From a checkpoint of a small mixture-of-experts model trained on Wikipedia: 64 experts in each of 13 layers, 3 picks a token.
Below are experts of layer 2 (counted from 0) of a mixture-of-experts language model. Rows are named down (a neuron's output weights, with its number) and show model dimensions 0-127. Each number is 50 + 15 x the weight over its row's rms, rounded and kept within 0 to 99.
Before each expert's rows: a language model's description of what the expert responds to; "comes before" lists some tokens at least twice as common just after its tokens as in all text. This comes from a sample of Wikipedia text that the model never trained on. Tokens count by the router's weight.

# expert 2
Blank table cells, pipe separators in election and results tables, plus word-initial name pieces like Mil, Ag, Or, ir.
comes before: "1", "2", "3", "0", "4", " |\n"
down0:40 63 71 79 55 22 42 32 58 50 45 32 55 34 66 60 53 59 56 55 51 39 65 41 57 44 46 43 50 53 57 66 74 64 33 49 42 41 24 51 51 50 48 54 32 51 51 62 78 08 25 51 27 40 82 51 42 61 53 65 56 52 21 45 26 23 22 49 34 05 53 21 66 45 48 40 38 34 49 38 52 37 60 52 46 37 50 71 42 66 40 36 63 41 42 65 22 42 42 43 58 23 46 84 36 37 45 49 39 21 58 55 44 39 42 48 69 49 33 60 71 83 61 53 58 51 57 52
down1:54 78 61 49 30 44 55 50 42 75 51 39 50 51 71 68 22 14 60 49 48 44 67 71 51 35 35 60 60 38 65 71 72 61 47 34 69 59 43 81 20 69 71 46 49 76 43 37 65 42 56 66 76 63 41 65 67 43 49 58 41 75 49 53 63 59 73 45 42 70 62 55 51 50 33 54 21 51 45 27 44 41 42 72 59 35 78 28 61 70 47 61 46 59 53 59 35 69 74 75 41 71 33 55 69 45 52 59 58 60 65 41 32 46 58 62 33 46 58 51 82 57 58 79 68 33 33 62
down2:36 42 55 30 28 58 49 58 51 41 48 35 52 08 67 46 29 10 44 38 38 54 43 51 63 40 84 58 56 47 60 72 59 48 36 41 46 28 56 61 39 35 67 53 44 54 40 60 40 33 72 77 37 37 49 54 35 33 52 69 57 51 71 40 80 40 45 77 50 54 30 44 37 45 50 90 61 48 71 56 48 45 44 38 52 46 69 59 41 58 52 40 72 52 37 46 61 38 40 77 22 51 47 30 95 28 73 29 61 48 68 47 41 51 66 64 66 41 56 48 77 55 50 41 76 55 65 60
down3:39 63 59 58 47 45 22 69 86 60 48 55 40 41 51 24 61 49 42 55 55 50 36 47 57 24 55 67 24 45 54 52 26 41 55 58 64 43 81 68 50 52 41 68 41 47 38 54 32 46 59 32 35 20 42 65 66 41 57 51 43 39 43 40 54 60 37 30 56 27 72 51 51 56 63 19 56 52 56 70 43 42 89 67 48 72 55 73 33 06 36 57 44 46 29 57 58 51 46 06 37 45 54 33 40 49 75 38 36 67 49 49 29 52 41 50 70 82 34 48 67 75 49 57 64 41 59 57
down4:39 52 40 63 68 66 56 45 43 51 52 29 40 69 48 47 33 51 53 60 37 55 39 34 39 72 27 60 23 43 61 57 61 45 60 51 22 42 75 32 48 50 55 44 44 26 36 37 47 69 20 54 32 83 66 34 49 53 51 35 57 47 71 52 74 46 29 54 45 42 63 29 42 20 59 55 56 38 42 52 45 64 59 58 47 47 71 65 99 52 58 35 64 56 29 68 46 49 77 59 57 48 67 47 43 22 19 50 55 42 49 49 39 35 60 83 34 31 49 42 73 44 82 53 60 20 68 75
down5:61 31 41 30 43 35 31 32 52 24 48 68 43 59 42 85 37 55 69 32 43 21 68 70 49 43 44 71 57 56 75 74 54 30 33 31 55 37 47 66 61 24 46 57 76 38 49 58 59 61 70 36 46 36 63 52 27 28 43 46 46 26 50 56 66 42 63 82 44 45 35 56 55 39 55 79 35 37 59 59 56 47 49 68 67 57 37 56 65 43 30 64 58 32 31 41 61 51 56 49 80 48 46 80 43 51 23 45 43 37 77 58 41 58 65 53 57 47 49 54 62 75 91 65 72 64 35 58
down6:82 59 39 47 41 34 23 37 53 46 25 59 44 39 15 57 66 66 60 47 55 61 56 58 78 66 33 49 38 35 74 14 44 39 51 57 56 62 71 33 54 47 59 56 64 45 44 49 46 42 53 63 36 76 69 39 66 74 43 45 62 33 35 61 50 33 17 70 44 47 54 62 53 76 66 47 63 53 41 22 52 61 40 68 68 67 32 38 25 25 44 39 42 47 57 38 78 41 61 40 50 23 43 44 30 54 41 38 74 38 60 46 69 54 63 25 42 24 57 45 72 54 68 53 65 36 80 46

# expert 61
Space before numbers after May, pipes or born, plus inner pieces like rit, id, arri in writing or humidity.
comes before: "1", "2", "3", "4", "5", "6"
down1:77 44 36 53 22 55 57 20 51 52 36 28 51 50 61 56 47 27 29 29 50 01 55 60 52 44 44 69 56 55 57 52 59 48 53 28 31 34 60 47 51 37 27 33 44 35 17 31 56 30 72 60 42 44 58 67 43 50 54 38 35 65 35 37 46 58 50 51 66 41 70 34 33 57 55 54 26 39 73 28 61 67 55 66 61 27 29 49 64 36 68 79 52 57 74 56 32 58 66 82 62 57 59 53 72 71 36 60 42 56 32 51 45 40 80 49 44 44 63 42 40 73 58 65 77 38 59 41
down2:51 41 61 38 41 30 55 56 50 40 37 63 80 54 41 37 48 40 44 46 65 44 34 23 58 71 53 60 35 36 37 70 46 47 43 43 46 24 28 58 30 55 65 45 65 47 58 69 47 39 70 35 58 43 49 63 58 54 61 53 81 66 39 49 16 72 80 56 57 57 87 51 28 69 56 64 41 61 64 34 35 61 62 57 48 48 00 45 80 32 67 40 58 40 58 65 42 39 67 68 44 54 45 57 97 38 45 53 42 43 46 37 55 71 54 18 42 65 51 38 64 45 68 50 43 38 72 60
down3:52 41 65 50 27 38 32 67 82 39 72 60 54 59 65 37 33 60 63 57 14 45 41 41 56 35 39 36 44 43 67 50 51 45 74 55 71 50 40 77 26 45 49 66 58 27 41 45 39 42 63 31 51 77 50 88 57 44 74 28 57 35 48 45 71 59 53 44 58 38 39 53 43 30 64 28 27 42 67 48 60 59 43 45 71 60 32 57 35 39 64 41 75 35 24 81 79 39 66 77 38 44 48 68 49 30 67 87 38 36 68 54 70 47 32 41 50 46 52 48 48 38 36 50 41 47 30 44
down4:68 72 11 65 54 52 37 68 58 49 63 60 38 29 71 66 36 62 68 60 39 16 39 47 38 35 59 51 43 41 43 53 52 51 44 54 68 52 56 61 64 45 49 82 67 49 24 52 28 58 51 35 46 22 77 47 47 71 47 50 24 23 48 35 60 46 51 42 50 37 48 48 64 42 21 55 72 51 58 54 40 42 44 54 62 41 35 62 87 49 65 67 50 21 78 20 37 26 39 51 63 51 50 59 67 40 32 61 64 40 23 57 46 46 71 70 72 55 41 69 31 30 58 35 49 73 73 55
down5:53 47 50 48 65 67 27 62 16 33 82 63 45 71 68 51 49 50 63 60 71 70 64 37 44 63 44 37 41 40 42 53 59 59 29 46 62 34 34 42 49 55 45 61 25 12 57 31 21 60 81 30 32 54 55 64 37 36 57 60 86 36 39 60 47 45 45 63 36 34 61 59 50 26 56 40 68 65 37 45 30 66 51 54 47 36 76 31 31 58 41 50 53 34 28 47 45 13 74 45 65 71 43 56 46 49 78 49 33 47 51 65 75 57 78 52 32 52 63 51 59 39 53 32 58 40 26 57
down6:54 78 64 67 71 29 61 16 39 57 15 22 61 57 50 39 40 40 66 70 48 64 29 56 46 45 36 48 46 59 46 11 62 52 44 47 43 60 54 54 47 48 37 33 49 04 51 26 56 54 27 57 46 57 36 50 58 60 47 60 58 47 72 53 26 38 49 57 49 42 42 45 49 29 51 66 79 55 45 59 36 71 45 55 70 41 60 58 18 43 38 65 42 53 48 37 78 45 59 45 45 43 44 24 50 35 56 45 57 10 44 99 62 63 51 59 43 49 48 54 48 54 62 32 38 57 61 43
down7:28 14 74 53 31 54 63 55 60 60 57 24 44 41 63 35 54 60 64 55 41 51 42 47 57 39 40 55 55 39 63 61 35 78 51 44 68 28 57 36 58 71 43 58 23 23 44 66 57 57 53 26 45 35 59 42 54 45 62 72 32 55 76 49 30 58 65 35 50 55 41 23 31 50 26 28 40 62 71 39 57 62 41 66 79 38 63 20 73 69 30 47 39 53 48 49 45 32 39 39 36 92 44 48 47 71 51 61 45 42 76 66 58 43 80 52 48 37 24 38 58 52 53 66 31 50 18 44

# expert 39
Commas, semicolons and table pipes after numbers or list items, plus word pieces like us in enthusiasm and ing in nothing.
comes before: " ", " and", " the", " he", " but", " which"
down0:58 59 37 63 70 43 51 33 64 46 56 21 54 60 46 36 63 33 39 43 39 53 51 76 53 30 66 49 72 90 39 46 61 48 49 44 58 71 44 62 30 28 55 38 57 66 80 32 42 32 47 42 54 59 45 63 52 29 45 46 37 50 62 75 35 35 35 50 35 17 63 78 49 69 52 33 49 50 30 65 00 48 72 46 48 75 62 65 38 72 45 68 19 55 31 40 41 54 80 50 54 33 48 53 44 48 53 22 47 24 50 78 67 57 48 41 50 54 30 58 60 41 54 49 58 41 69 50
down1:68 38 41 41 56 49 70 33 66 57 61 77 66 31 44 30 36 17 56 40 65 21 43 65 51 73 35 70 51 30 49 69 66 56 27 45 51 54 57 80 39 50 44 19 12 53 68 53 61 44 61 37 55 47 60 54 24 53 49 46 58 26 33 58 67 46 56 66 87 58 28 45 71 29 40 61 57 67 55 57 54 59 51 64 43 27 69 48 47 59 50 56 61 58 73 42 38 31 38 76 50 71 59 64 56 61 19 71 40 63 33 41 48 33 62 73 46 38 55 46 62 72 27 65 34 50 31 44
down2:42 49 60 33 62 73 64 72 40 76 38 64 45 62 59 52 77 52 37 59 51 68 49 32 50 57 48 62 49 57 60 86 33 58 24 55 65 23 38 51 36 67 67 40 47 60 44 56 29 52 61 75 57 26 24 51 53 21 47 52 72 48 46 54 59 42 76 53 55 42 48 65 45 68 47 77 46 44 75 35 33 65 64 57 61 54 35 62 40 63 67 62 58 67 74 62 42 44 50 35 57 64 57 61 76 27 53 61 27 63 69 04 81 56 52 49 47 72 53 49 63 66 50 47 62 69 48 86
down3:26 51 44 73 52 61 39 69 62 45 18 23 51 70 79 59 49 54 73 68 38 53 65 33 38 45 42 61 54 44 92 33 41 64 57 68 50 59 48 61 52 73 54 60 50 23 32 48 46 43 64 46 46 12 23 49 60 69 62 75 41 60 62 42 61 67 30 39 41 51 51 45 45 55 36 51 44 51 53 71 50 31 51 46 59 44 49 39 49 10 42 49 50 52 61 60 63 45 55 38 58 46 65 64 60 26 89 65 30 61 46 71 30 41 58 52 51 49 48 51 53 66 60 27 08 70 79 41
down4:63 46 29 53 63 58 46 62 30 41 67 56 62 58 32 34 34 36 50 73 55 62 40 36 19 76 58 46 35 63 40 55 47 36 52 17 26 30 32 72 30 64 50 51 58 48 28 44 69 64 63 52 25 51 43 50 72 61 85 42 56 47 56 40 36 34 51 57 84 26 54 18 54 55 32 55 49 31 76 52 69 59 61 48 29 45 37 49 48 36 40 50 53 76 63 56 67 23 53 63 38 54 66 38 40 47 90 65 52 18 44 66 50 55 34 79 43 43 54 60 55 40 58 58 35 59 46 79
down5:69 36 37 58 48 68 72 86 49 68 58 88 67 41 63 65 65 40 59 17 53 76 66 38 59 48 49 39 38 53 48 83 41 59 32 43 50 15 44 79 31 48 66 44 37 50 39 51 59 79 72 50 69 43 40 44 41 35 58 15 39 45 36 46 70 09 58 40 61 51 45 65 50 44 36 51 57 50 79 63 39 75 43 50 41 43 50 50 41 49 56 64 70 63 66 38 41 40 54 51 52 56 36 43 37 66 43 56 63 46 41 41 49 40 54 68 39 47 59 62 60 77 58 89 57 51 32 77
down6:52 47 45 52 46 59 39 19 29 48 46 40 62 53 62 45 61 37 48 56 56 52 63 59 70 72 64 60 41 64 57 32 65 50 65 43 57 51 69 21 54 43 34 54 60 50 65 36 17 46 63 58 36 39 30 30 60 50 96 43 17 33 28 64 47 47 51 48 77 53 47 35 48 56 76 56 43 51 48 29 29 80 35 38 53 68 47 34 54 65 46 50 63 66 60 35 13 57 35 37 70 23 80 49 45 83 45 58 43 53 41 44 41 61 48 40 58 26 41 39 43 93 69 55 52 48 74 44